python train.py --hidden_size=512 --d_shared_expert=0 --normalize_top_k=true --num_key_value_heads=8 --head_dim=64 --qk_norm=false --optimizer="muon_variant" --beta1=0.95 --schedule="wsd"
Below are experts of layer 10 (counted from 0) of a mixture-of-experts language model. Rows are named router (the router's row for the expert), down (a neuron's output weights, with its number) and show model dimensions 0-255. Each number is 128 + 32 x the weight over its row's rms, rounded and kept within 0 to 255.
After each expert's rows: "comes before" lists some tokens at least twice as common just after its tokens as in all text. This comes from a sample of Wikipedia text that the model never trained on. Tokens count by the router's weight.

# expert 12
router [139  94  63 141 178  67 122 130 174 118 123 125 192 112 121 150  43 124 144 116 162 107 102 106 141 110 103 153 163 103 118 102  78 106 123 167 112 145 113 204 105 125 133 152 186 136 136 127  87  97 141 143  91  86 179  86 156 119 217 159 174  83 148  88 117 173  75 147 108 135 166 119 109 144 125 125 150  91  92 128 123 127 154 118 143 119 123 134 153 102 127 134 145 124 140 155 131  84  70 172 166 138 145  85 172 173 122 111 149 126 135 135 122 112 134 149 138  78  53 171 191 123 151 120 119  52 181 139 164 144 156 144 162 129 151 192 156  69  66 144  50 119 178 152 145  77  97 106  85  78 198 124 103  90 108 172 152 124 137 170 159 116 113 115  90 119 146 111 193 134 155 144 101 146 131 107 107 117 133  86 136  89 126  85 105 130 109  80 158 101 132 190 100 123 191 167  83 118 141 108 134  94 133 105 147  73 125 153 125 141  99 127 133 145  98 142 167 170 184 106 119  83 123 101  99 139 136  80 150 218 124 157 141 139  78  78  87 144 134 133 148 174 124 116 172 100 129 136 108 187  71 196 101 107 122 167]
down0 [ 94 140  72 135 134 144 147 111 136  76 140 134 144 166 105  89 109 135 128 149 117  48 137 192  88 182 104 165 175  92 158 143 153 135 137 131 113  94  85 139  84 113  59 153 156 175 139  57 116 131  99 119 122 176 127 104 153 134 137 107 177 145 100  59 124 139 111  66 158 113 145  59 151 103 126 166  68  87 134 159  79 117 163 151 111 151 137 139 184  82  59 155 100 135 139 137 121 144 113 123 155 134 126  99 118 129 104 114  51  81 132 104 107 100  53 162  81 107 105 126  84  89 130 141 120 101 188  81  37 142 143 145 162 133  95  74 133 176 123 105 106 198 144 140 122 128 107 137 114 204 112 163  68  61 199 147 111 112 109 128 134 109 136 109 177 174 103 174 137 115 143 162 117 121 115 148  90 159 198  89 104 152 140 120 143 165 189 149 147  59 141 118 120 124 120 127 120  77  89  96 143  94 127  68 130 134  91  82 125 165 147 123 102 123  93 212 135 145 109 125 147 142 148  90 111 117  66  80 197 103 108 122  68 129 123 109 161 125 168  80 145  96 134 100  91 106 139 146 128 123 148  77 175 173 165 140]
comes before: " the", " States", " a", " York", " Kingdom", " L"

# expert 0
router [101 130  77 111 132  92 184 111  62  90 140 134 109 168  88 196 102  88 138 142 126 111 114 146 112 154 102 143  40 144 154 154 108 118 117  92  91 106 135 129 153 138 136 116 142 137 127  65 146  90 180  99 167 133 130  68 174  54 141 174 109 175  90 171 105 111 140 143 190 120 138 109 129 106 110 115 114 179 116 133 142 137 115 163 141 112  90 142  74 161 171 103 111 142 170 129 167  73 148 170 131 130 128 170 122 129 108  68 152 139 128 134 200 128 136 129 128 125 132 172 194 151 150 163 113 115 175 132 166 136 133 159 147 168 186 112 108 104 146  55 109 157 173 169 132 128 100 153  99 135 118 154 111  69 100  82 183 125 124 160 157 179 137 134  92 113 132 109 119 117 169 115  95 183 121 142 106 100 145 142 174 140 134 124 134 211  91 141 140  83 170 172  93 140 140 107 145 151 110  79 142 122  92 146  72 120 165 124 107  76 106 172 129 109 120 126 110 145 144  99 140 149 147 141 103 154  87 155 109 153 111 131 136 136  66 109 100 155 147 192 130 171 132 159 181  78 129 132 128 114 108 150 154 126 136  79]
down0 [ 43 137 124 103 141 140 146 132 146 157 141 148 148 162 158 123 180 160 104  97 137  89 148 149 167 174 117 116 195  80 132 147 160 126  68 158  67 118 151 158 155 166 107 190  96 125 146 114 142 132 139 161 104 110 106 137 144 113 126  71 160 144 135 179 142 146 126 131 110 156 145 117 135 167 117 182 129 100 104 119 105 136 131 148 160 160  61  75 105  96 132 101 138 132 173 130 115  96 107 121 134 120 106 113 113 123  81 104  97 176 163 109 144  97 104  86  82 144 132 135 169 135 116 149  59 119 117  35 167 139 153 103  97 141 144 143 189  68 112 130 145 163 147 166  87 149  79 147  81 167 151 116  98 127 132 136 184 132 167 100 125 138 163  97  93 185 152 165 112 142 149 168 113 148 160 149 120 123 113  61 166 137 116  99 145 165 113 120 112  85  79 121 126 185 150  98 113 157 132 103  90 139  70  93 122 176 150 146 154 112 124  97  70  74 105  37 143 173 138 130 112 138  63 117 163 149 161 111  56 106 111 132  88 128 167 134 145 135 173 160 116  94 166 118  96 180 111 112 145 152 102 126 146 146  82 178]
comes before: " ", " —", " film", " album", " \"", " MPC"

# expert 2
router [141 119 108 115 135  83 108 130  60 127  85 174 108 135  74 190 144  78  94  98 156  76 163  87 140 111  38 154  93  93 116 106  49 139 118  70 122  91 101 152 120 143 115 137  88 139 138  96  79 110 221 164 147 142 179 103 189 130 152 135 181 131 155  83  59 109 140 132 138 118 185  83 135 115 126 136 186 124  96  52 102 118 127 100 165  97  93 103 117  86 122 137 159 161 165 137 137 115 140 131 159 130 100  94 122 110 104 126 187 154 112 211 120  75  93  92 150 112  67 164 150  93 118 101 144  70 166 173 160 160 171 144 130 151 127 144 127  68 128 106  96 158  97 167 118 110  89 162 105 118 143 113  73  71 121 157 169 121 163 163 170 151 121 101  97 102 155 122 131 141 171 125 139  96 121 137 136 155 169  99 164 144 115 113 114 161 178  95 130  90 129 220 156 127 132 136  76 160 159 101  84  83 140 164 172 101 117  83 162 112 153 113 151 152 193 164 143 212 166  81 111 115 122 137 146 142 102 133 140 179 166 146 101 151  82 115 102 215 107 107 152 166  88 127 155 102 144 169  88 117 127 165 157 131 121 155]
down0 [129  57 138 145 159  93 131  74  63 136 108 181 119 109 172 147 119 117 103 153 167 124 172  88 134 138 125 134  60 194 131 195  31 123  97 116 134 203 154 145 151 162 134 152 190 140 121 160 146  89 191 133 122 175 188 121 154 122 106  92 154 141 113  91  42 118  72 170 147 110 143 102 115  66 133 126 133 134  81 148 168 128 169  95 134 125  40 105 137 138 111  94  97 111 154 151 113 112  72 115 138 100 132 121 142  97 112 128  84 119 133 147 179 115 103 122 119 166 112 101 141 135 155 117 127 138 116 105 147 105  94 115  84 148 132 139 102 163 189 175  67 149 129 146 128 139 138 115  69 137 125 122 134 186  90 181 141  65  95 186 145 109 138 152 108 147 110 163 120 156  87 107 104 146 107 165 110 180 176 106  96 151 123 110  94 147 104 120 131 127  79 109 130 124  81 192 165 125 180 132 108 126 132 164 111 114 147  90  97 121 153  59 101 112 130 183  97 148  80 151 176  80 109 158 156 111 126 111 111 123 148 131 132 144 135  77 117 170 108 158 138 139 177 151 112 128 140 168 143 125 140  97 131 199 157 167]
comes before: " the", " a", " his", " an", " be", " been"

# expert 3
router [113 177 107 160 144  63 131 221  84 131 163 148 188 140 139 121  92  71 128 114 144 120 145  86  99 136  87 138 120 174 127 114 152 127  91  89 115 110 149 151  82 102 114 146  84 158 131 121 116  94 181 158 154 170 132 141 155 121  73 150 122 108 146 118  92 162 137 174 186 144 163 156 166  94 129 147 140 165 118 126 126 120 152 146 151 113 122 120 134 122 122 114  71 133 173 121 170 128  63 222 143 121  79 124  93 125  95 135 143 138 147 103  89  67 146 122 126 156 140 121 133 129 119 128  96 148 110 166 138 110  95 172 198 162 169 112  70 106 108  74  93 177 105 167 133 133 123  94 111 106 107 122  97 114 127 115 216  91 136 200 127 159 119 149 145 101 194 132 134 192 143  91 121 124 148 131 136 151 146 193 114  62 157 162  36 214 136 137 180  97 119 170  84 142 143  78  49  99 167  98  76 185 156 195 183  48 112 107  90  94 133 143 121 149 133 132 126 158 120  82 119 155 130 156 112 146 116 165 121 149 170 132 132 136 165  88 113 195  74 166 155 107 141 165 135  64 109 117 123 138 115 180 199 114  86  70]
down0 [ 27 153 115  76  79 100  89 112 159  99  74 117 125 112 164 147 120  73 176 152 115 148  96  69 118 163 139 174  95 145 138  51 154 100  55 110 163 183 152 136 151 120 161 126 180 109 117 131 133  96 126 136 109 122 174 197 137 137  99 138 125 107  51 161 157 168 144 164 154 110 126 125 140  84 123 155 110 111  75 139 153 132 110 107 133 152 108 183  88 101 103 152 137 115 153 155  93 135 122 157 157 123  95  90 150 171 120 140  68 142 128  98 201 209 135 123 105  97 117 117 116 178  89 159 120 117 190  77 141 143 234 143  94 126 158 166  87  83 170 162 137  95 180  98 144 181  70 119 107 153 100 148 127 133 110 160 116 145 124  94 112 156 103 166 173  97  92 133 148 152  87  49 103 115 106 133 112 146 139 134 118 163  68 174  85 175 175 129 130 101 119  93 126 125 162 132 165  87  95 156  85 150 175  78 163  71 182 108 142 126 140  85 156  83 100 168 182  69 124 119 113 135  85 114 161 149 136 138 192 135 130 183 142 165 126 123  86 140 126 114 113 109  62 103 125 133 158 129 107 116 116 143 133 114 140 104]
comes before: " of", " (", ",", "\n", " and", " in"

# expert 11
router [132 127 129 142 130 144 184 167 131 188  81 138 106 147 150 155 106  47 167  69 136 128 148 119 115 120 110 159 107 129 155 100 136 143 114 139 108 178 129 140 171 120 102  79  62 142 177  95  83 123 152 174 150 146 171 149 162 128 147 152 131 114 155 103 106 144 113 152 161 129 132  62 227 112 140 141 133  98  98 110 110 122 118 104  91 104 133 145 126 115 146 144 129 111 149 188 131 130 136 190 123 113  97 119 107 119 107 127 103 123 140  89  71 107 159 121 155  86  87 211 163 137 135 131 169  86 165 164 180 209 119 111 126 131 122 148 139 183 100 118 109 131 129 132 128 104  52 147 142 116 179 120 118  97 103 117 160 128 104 130 167 144  91 133  45 129 180 108 129 125  68  83  99 135 108 125  71 152 107 130 144 124  81 133  76 103 132 131 157 107 167 165 152 174 182 100  39 155 146 106 190  86 140 148 145 107 157 130 157  88 119 193 162 141 166 138 107 193 163 129 131 145 184 157 123 133 127 174 176 158 174 138 113 167 114  58 151 130  93 161 179 183 105 178 174  87 129 133 165 111 146 107 168 105 148 132]
down0 [150 203 120 106 119  85 148 131 171 182  90 162 162 103 109 187  79 168  58 152 147 141 144 135 113 155  55 118 108  98 117 166 116 225 121 105 131 146 148  83 153 107 135 120 116 120 147 138 134 144  61  89 121 152 162 139 199  96  75 115 116 108 108 112 189 158 190 185  88 114  26  90 142 133 125 233  89 126 121 175 107 116 153 146 152  87 130  64  95 176 111 165 106 165 170 138  65 144 104 109 120 160 169 130 148  50  81 128 128 172 159 111 135 110  98 134 105 113 136 106 161 128 124 136 133 161 108  74 155 171 130  96 163  89 134 154 100 121 153  82  97 113 110  99 120 114 118 168 168 118 158  40 119 160 171  89 217 106  89 129  89 147  99 140 127 143 139 126 136 174 192 104 135 103  81 131 116 129 140 113 173 103 110 171 103  96 155  96 152  82 138 159 127 152 137 155 112 107 165 118  89 136 127 132 127 148 126 103 110  67 120 150 110 163 138 138 135 132 108 208 103 200 140 178 160 168 110 144 149 120 130 135  95 122 134 110 173 162  97 136 146 178 123 125 115 126 125  95 209 151 157 128 106 251 105  86]
comes before: " ", " The", " \"", " In", " A", " •"

# expert 6
router [122  99  92 174 176  64 144 138  86  81 114 117 101 136 124 165 149  85 131 109 169 165 139 154 117  90 124 173 154 118 151 128 106 126 107 100 118 112 101 108 123 128 101 129 135 151 124 135  63 135 182 188  84 142 166 155 177 130 161 139 132 119 156 115  44 141 125  78 139 121 149  94 132  62  72  67 137 157 155 136 116 124 154 161 174  49 115 176  73 108 116  78 135  95 114 178 100 115 116 185 147 152  91 128 124 162 167 143 192 108 163 134 188  59  98 115 131 160  99 136 157  86 136  80  86 114 119 192 122 157 130 144 130 135 103 122 112  99 100  69 100 181 152 152 122 137 105 136  98 107 193 124 120 117  72 129 160 118 122 109 183 182  78 126  87 121 100  87 137 128 170  96 172 147 143 151 103 187 129 136  86 130 133 110 159 156 162 101 123 158 128 169  99 134 121 131 106 233 127 113  56 188 165 169 164 123 162 102 168 143  62  95 177 221 195 102 152 104 147 126 126 117 118 158 100 104  63 137  87  91 151 104 138 177 102 113 120 151  58 111 128 170 156 169 136 133 132 116 155  99 158  97 152  96 130 139]
down0 [131  52 140 113 141 107 103 135 164 145  82 106 139  97 100  96 146 128 176 162 157 118 135 171 120 139 145 132  88 127  93 180 112  68 103  85 118 121 151 186 160 119 116 158 121 125 175 132 138 164 126  81 122 143 131 115  87 162 123  77 117 131 149 147 181 168 129 136 141 134 139 103  88  95 178 153 145 131 105 147  51 114  99 116  87 118 156 117 123 185 105 160 125 121 125 162  73 112 129 141 114  62  92 149 145 111 177 159 152 107 159 146  78 113 111 171 170  97 138 139  71  83 147 111  54 129 103 133 157  75  86 113 107 156 119 158 139 126 161 151  90 110 129 196 145 146 103 133 157 167 123 157 170 128  88 102 125 129 102  95 132 108 131 150  87 142 108 130 146  92 136 104 168  77  97 123 155 135 154 155 131 189 170 147 189 118  97 170 243 149 163 113 153 127 166 104 120 142  83 168 112 115 100 108 124  94  71 156  62 129 130 125  91  43 178 113 123 149  87 186 140 186 162 107 213 128 126 113 124 118 128 141 181 111 126 127 157 102 123  90 129 133 116 113 124 127  67 147 128 175 130 113 100 161 143 153]
comes before: " |", " |\n", ";", "–", ".", ":"

# expert 16
router [123 127  73 113 158 105 141 130 107 114  90 139  84 141 144 146  84 110 125 116 162 159  98  89 112 140  43 164  97 109 167 133 121 159 136  76 156 111 139 156 146 193 137 144  94 160 117  57 104 126 116 184 137  99 144 103 159 121 162 169 116 121 154 153 123 110  86 117 141 120 154 105 199 135 130 129 135 222 115 123 189 152 154 124 130 126  98 156 111 151 170 115 132 121 136 106 165 120  84 141  86 139  80 139  76  67 163  98 174 139 148 167 208  76 161 136 150 127 166 164 167 169 130 107 108  94 182 200 178 115 141 125 166 133 106 125 130   7  66 115 100 143 129 153 178 137  79 180  97 105 138 111 150  79 104 146 151  93 146 164 213 166 115 175  90 125  68 134 104 155 165  92 151 136 143  95 160 162 102 138 119 108 106 106 107 124  95 173 149 112 100 176 111 147 143 135 140 144 164  86 125 165 103 161 143 164  88  74 165  84 122 163 144 148 167 132 128  70 162 140 139 139 165  97  77 133  71 155 124 190 129  95  84 159 142  90 125 195 118 108 157 118 141 123 123 113 115 104 139  82 140 143 134 139  95  89]
down0 [ 62 133 120 118  63 175 134  81 197 111 126 124 190 157 138 162 127 144 113 139 122  91 191  68  98  87 181 160 112 118  98 147 161 113  77 132  91 115 158 157 161  99 122 109 129 125 112 113 153 195 156 107 148  95 111  94 134 113 123 201 115 131  90 125 149  83 125 190 167  66 137 124 165 140 142 162 168 168  81 115 112 105 123 106 110 143  69  99 121 179 156 177 129 120 104 179 127  43 109 155  72 157 111 132 138 137 158 169 141 135 141  85 177 139 167 112 125 102 114 119 107 137 158  94 144 195 183 154 122 123 115 106 141 131 103 151 118 141 131 154 185 111 127 180 145 164 131 108 122 152 200 179  94 178 111 163 167 149 120  84 186 141 121 139 109  90 107 149  76  70  94 114  70 104 162  78 146 171  84 118  97 137  92 121 138 102 108 178 127 130 149 151  77 156 114 164  85 133 117 131  74 145 168 116 117 153  57 186 175 164 108  97 148  90  99 134 103 155 135 137  83 106  82 111  80 138 176 140 141 122 192 137 148 175 132 141 142 105 215 122 125 105 112 169 103  87 151  82  87 169 156  96 129 113 207  91]
comes before: " of", " in", " to", ",", ".", " by"

# expert 9
router [122 111  59 105 124 126 134 121 150 160 131 156 140 100 134 112  96 126 159  88 110 119 125 113  96 152  71 119  78 123 113 127 144 217 159 154 128  88 155 140 139 165 114 167 122 143 103  76 128 106 106 144 105 182 137 117 141 132 173 144 159 151 206  82 104 161 123 169 141  99 154 144 172 193  88  97 153 150 108 141  44 137 114 120 151 120 148 151 115  88 151  99 161 107  76 172 155 129  83 132 139 172  98 143 140 106 161  56 100  90 122 168 138  61 141 156  93 163 140 163 148 173 120 174 185  94 192  86 147 106 124 125  96 177 174 154 102  47 176  96 131 181 128  92 144 151 111 172 162 167 115  51 146  96 129 150 156  60 120 151 182 203 131 136 129  99 139  93  61 149 166 125 146 169 166 151 103 154 136 163  90  58 145 133  89 184  91 111 166 108 111 159 156 104  88 110 143  76 155 111  87 132 102 161 216 173 135 129 125 112  90 124 113 148 127 142 145  98 136 160 139 103 135 170 121 136 121 138 134 143 172 186 127 203 166 167 114 155  94  77 164 161 118  93 178 115 140 166 118 123 119 134 140 129 106 113]
down0 [ 71 157 102 109 169 118 128 103 125  79 115 174 135 108 161 114 167 120 124 143 191 156 114 120  83 118 167 183 145  88 167 142 114 140 143 131  84  92  49  80 103 105 163 182 141 147  77 114  92 117 141 153  77 151 151 170 162 120 143 151 124 113 143 114 151 122  84 152 137 130 204 114 128 147 102 112  87 144 153 115 125 127 157 104  72 110 111 130 136 181 137  97 151 169 171 128 119 137 109 146 108 152  34 149 157 132 125 168 175 120 176 150  89 114 107 123 144  80 135  70 153  98 210 122 153 114 116 135 118  62 127 169  81 164 129 117 114 135 105 165 135 154 103 125 167 126 102  97 123 104 148 179 139 176 171  83 150 187 154 184 109 128 102 153  39 179 135 109 136 131  89 142 144 107 149 131 104 154  71  69 140 118 112 139 131 104 111 141 167 124  94 111 138 153 146 176 109 153 107 154 108 173 124  93 127 153 173 138  99 111 129  80 128 159  72 112  94 136 106 163  88 127 100 141 129 180 110  80  97 118 119 192 102 147 126 166 114 112 181 114 144 126 154 136 152 133 153  79 131 144 156  85 164 144 163  93]
comes before: ",", " was", " is", "%", "0", " of"

# expert 4
router [ 78 195 127 124 162 136 126 105 103 188  85 151 122 119 102 136 176 133 167 125 153  85 131  91  50  59  52 183 151 103 167 125 103 174 161 180 167 100 109 136 134 116 181 140 121 143  96  91  88 160 142  48 130 176 175 145 135 135 150 126 130 119 166 153 156 141  87 148 130 174 131  98 118 139  92  72 172 186 121 119 101  88 150 108 154 123 152 124  90 119 205  99 125 104 146 135  99  96 110 125 149 121 124 133 125 109  82  91 100 140 117 154 178  83  98 102 123 121 126 144 128 141 160 151  91 112 126 148 161 115 209 170 159 152 144 137  97  95 154  96 133 151 140 135 154 142  93 159 115  98 143  91  80 158 151  72 186 164 100 131 154 152 104 148  56 118  88 140 102 160 174 156 178 178 151 107  99 111 105  85 142 125 123 109 137 121 178 141 152  99 120 149  99 158  97 161 135 120 184 109 132 128 131 139 153 154 127 154 161  98 164 133 167 153 161 120  98  91 173 113 100 119 172  96 105 184 158 123 165 143 113 153  82 166  88 104 132 165 144 127 155 148 113 122 142 116 136  78 154  77 155 125 182 103 102 129]
down0 [125 154 108 124 107 141 101  80 147 141 120 175 107 177 141 106  81 120 114 125  85 174 155 134 174 114  93  93 116  85 113 154  85 118 143 111 105 129  84 114 178 129 132 173 137  97 128 125 134  63  88 186 178 112 122 113 167  86 139 142 165 148 146 176 170 141 114  80  20 127 162 112 150 135 144 148 106 146 157 188 141  81 153 177  92 130 128 118 122 138 138 129  83  97 118 108 162  95 106 138  77 142 162  14 176 123 143 161 106 127 115 176 213 117 148 104  72 151 114  89 120 119 131  94 101 117 184 121  96  80 150 108 139 110 105 107 129 139 116  78 110 158  91 120 145 125 149 138  87  97 127  88 144 117 133  33  81 135 105  73 193  95  92 152  93 174 113 182 119 112 138 136 155 156 131  86  94 148 153 120  96 126 132 142  99  64 111 126  65 150 128 130 105 156 130  92 136  87 121  65 135 102 123 169 176 115 131 121 141 161 135 167  97 133 189  88 124 158 127  78 149 155 109 144 104 129 112  74 105 107  80 123 108 118 143 143 141 164 154 171 163 119 153 108 129 150  99 136 132 137 136 112 115  97 141 209]
comes before: ":", "\n", " |", ")", ")\n", "–"

# expert 13
router [154 121  68 150 157  96 157 197  71 161 126 170 117 101 147 133 105  95 140  78 156 130 128 115 132 117 103 177 120 109 131 109 116 142  97  98 155 128 145 156 170 157 135 121 108 154 155  91 102  90 149 158 126 146 106  70 160 136  81 123  84 151 163 122 153 153  97 149 109 143 142 108 112 116  76 120 140 226 110  18  76 161 121 154 153 101 114 133 105 126 119 129 100 156 134 176 143 147 101 154 197 146  97  76 132 111 108 162 109 112  77 119 138 170 121  97 116 149 112 110 192 214 109 150 134 110 158 195 128 170 120 173 162 136  97 184 108 132 170  86 106 153 176  85 108 118  49 146 117 113 160  75 135  97 134 129 142  82 132 188 127 144  98 114  93  70 182 126  98 196 164  68 167 157 127 136 109 152 107 121 200 124 143 117  95 124 143  75 213 100 112 174 137 133 121 165  98 120 109  84 115 144 152 168 176  42 158 104 125  98 145 114 156 152 117 149 127 185 115 137 124 190 117 160 111 124 113  93  94 149  85 134 161 122 116  90 120 180 118 126 182 131 142 139 128  87 213  59  83 128 159 103 192 128  80 151]
down0 [ 88 125 157 152 158 111 119  80 135 115  88 159 110 110 184 159 145 107 113 149 115 167  79 108 161 121  20 117 117  81 119 168  83 181  36 131 123 156 119  82 149  80 127 155 121 113 144 146  89 143  91 155 131  93  92 159 103 120  64 100 123  84 129 158 171  87 103 139 141 131 101 103 124 147  99 162 155 121 128 141 133 119 146  92 120 142  96 146 106 167 108 140 113 136 100 211 125 141 192 174 119 130 102 143 155  91 128 195  94 164 105 150 123 120 141  96 155 139 130 173 129 158  80 120 145 135  76  75 140 132 137 114 155 125 118 179 137 133  92 165 146 173 196 149 140 156 158 141 129 152 105 122 127 164 154  82  75 100 172 145 149 125 100 137 160 156 131 149 123 126 177  75 164  98  98 178 121 143 144 138  59  81 160 147  26 148 150 106 145 126 139  84 132 101  78 132 160 150 114  80 111  92 131  83 108  87 106 132 116 106 108 138 151 109 200 139 112 177 164 103 150 101 153 146 126  20 187 116 100  57  70 198 107 116 145 128 106 130  97 129  93 166 121 123  88 169 136 172 191  94 147  86  91 110 154  93]
comes before: ",", "'s", " (", " was", "\n", " and"

# expert 8
router [ 97 139 102  92 134 141  80 163  99 110  58 160 124 123 161 144 143 143 142 122 187 129 154 121 119 106  46 148  57 101 137 121 111 229  93 124 100  99 154 143 137 164 149 132  85 109 132 103 124 154 133 111 166 130 111 115 173 147 151 187 139 145 113  53  68 162  80 114 131 157 158  96 138 123 136 164 145 110  24  81 140 161 134 172 139 105  99  73  95 131 125 136 152 192 158 178 212 137 139 160 137 137 106 123 114  77 134 141 102 123 113 162 168  77 150 123 142 104 137 196 130 163 157 171 145  87 139 129 211 122  96 141 123 137 118 112  82  88  97 135 132 138  74 195 177 102 147 142 123 121 117 103  88  80 128 196 135 117 128 160 153 129 137 153 118 134 104 108 125 141 148  44 125 155 134  93  74 193 141 158 109 139 147 125 124 120 123 172 144  93  75 139 185 111 129 163 125 109 154 110  96 133 129 122 132  80  96  83  57  66 170 152  66 101 158 124 158 111 137 138 124 105  98 148  86 150 172 125 108 114 178 101  96 118  97  83 122 158 118 138 160 119 154 100 117  92 172  85 153 106 161 140 211 165 100 158]
down0 [127 153 113 177 121 124 129 113 123 131 153 126 157 162  95 119 125 190 109 121 132 126 122 132  97 145 176  85  99 178  90 176 110 131  94 149 133 142  53 123 188 124 100 140  88 125 103 159 136 130 152  97 115 102 112 152  50 115 190 153 161 173 157 151 104 145 110 112 137 157 160 104 114 102 153 113  82  82 131 144 116 107 136 136 163 196 105 141  73 124 135 147 193 106 115 125 105 143 129 136 190 122  91 189 115 147 123 102 146 141 178 124 101 112 175 136 169 116 132 120 135 177 135  87 112 131 149 121 160 122 157 149 132 144 193  57 100 141 133 103  18 125 151 171 167 126  98 124  55 152 178 122 137 148  77  72  92 152 130  89 140 157 116 116 136  93 173  77 136 134 102 110 169 188 140  92 171 101 123 160 108 104 101 132 157 118 153 155 100 124 130  70  70 125 125 135  71 143 178 126 242 101 119  87  91 101 119 175 158 143 146 196 137 117 126 177 155 127 161 114 109 109  82 155 149  97 169  98 113 187 208 100 132 197 193 110 140 107 106 120 236 119 110  85 149 121 139 134 110  86 116 170 142  91 148 167]
comes before: "20", "19", "1", "2", "0", "3"

# expert 10
router [123 155 100 116 152  43 128 114  98 161  87 135 136 153 127 178 156  99 137 131 129 141 140 110 151 137  90 172  56 137 130 123 118 206 126 150 171  75 120 144 184 133  92 109 130  76 124  87  54  97 148 143 139 115 184  85 181  77 119 167 132  90 219  67 116 139 152 103 140  97 133 145 174 102 112 149 153 100 126  70 158 194  72 130  91 156 109  64 119  98 138 104 161 132 124 132 189 153 141 149 165 134 129 174 117 127 135 129  98 167  80 174 146 147  94 122 143 110  89 156 156 107  98 110 140 112 194  95 147  92 192 143 130 141 125 146 117 154  83  80  69 130 112 120 155 152  57 157 123 108 141 103 127 101  71 144 143  78 163 128 122 182 140 138 160 127 169 125 124 148 145 125 159 126 128 135 118 139 104  80 167  96 123 145 140 144  92 111 182 132 136 122  66  94 109 171 139 136 181 113  72 130 131  95 215 136 124 101 134 110 161 135 148 137 147 117  95 109 164 196 159 158 125 117 143 123  93 151  72 183 157 118  89  99 143 145  98  78 131 134 104 137  95 117 108 109 135 155  94 121 159 149 144 114 105 144]
down0 [ 82 133  95 139 172 157  67 159 168 179 116 104 132  85 115 166 184 136 131 125 125 143 141 110 165 124 122 127 169  47  70 176  64 125 150 167 132 113  92 134 100 159 132 119 140 159 140 130 129 109 119 142  73  71 169 159 129 136 141  77 104 113 128 106  73 169 178 136 173 169  71 147 128 133 182 122 134 127  97 105  84  79 138 128 192 135 142 138 107 158 109 130 142 138 149 115 204 143  67 155 134 156 145  87 115 169 163 147 179 146  96 133 175 125 140 114 164 118  50 188 134  81  84 131 124 133 139  94 134  52  97 149 110  88 132  89 150  66 156 182 112 123 146  98 108 121 129 107 105 112 111  96 138 135 151 176 139  19 100 114 152  96 134 113 214  93  86 104 130 133 155 156 117 124  94 109 140 100 125  94  69 134 113 111 125  49 143 116 144 104  87 119 128 115 148 113 105  48 209  43 171 130 171 134 142 191 108 138  86  90 186  97 123  68 105 166 170  72 165  89 108  92 109 133 110 102  67 118 134  98  89 117 147 104 170 133 140 144 104 152 145 114 104  24 144  81 125 157 138 128 164 135  96 159 156  86]
comes before: "-", "|", "==", "The", "===", "In"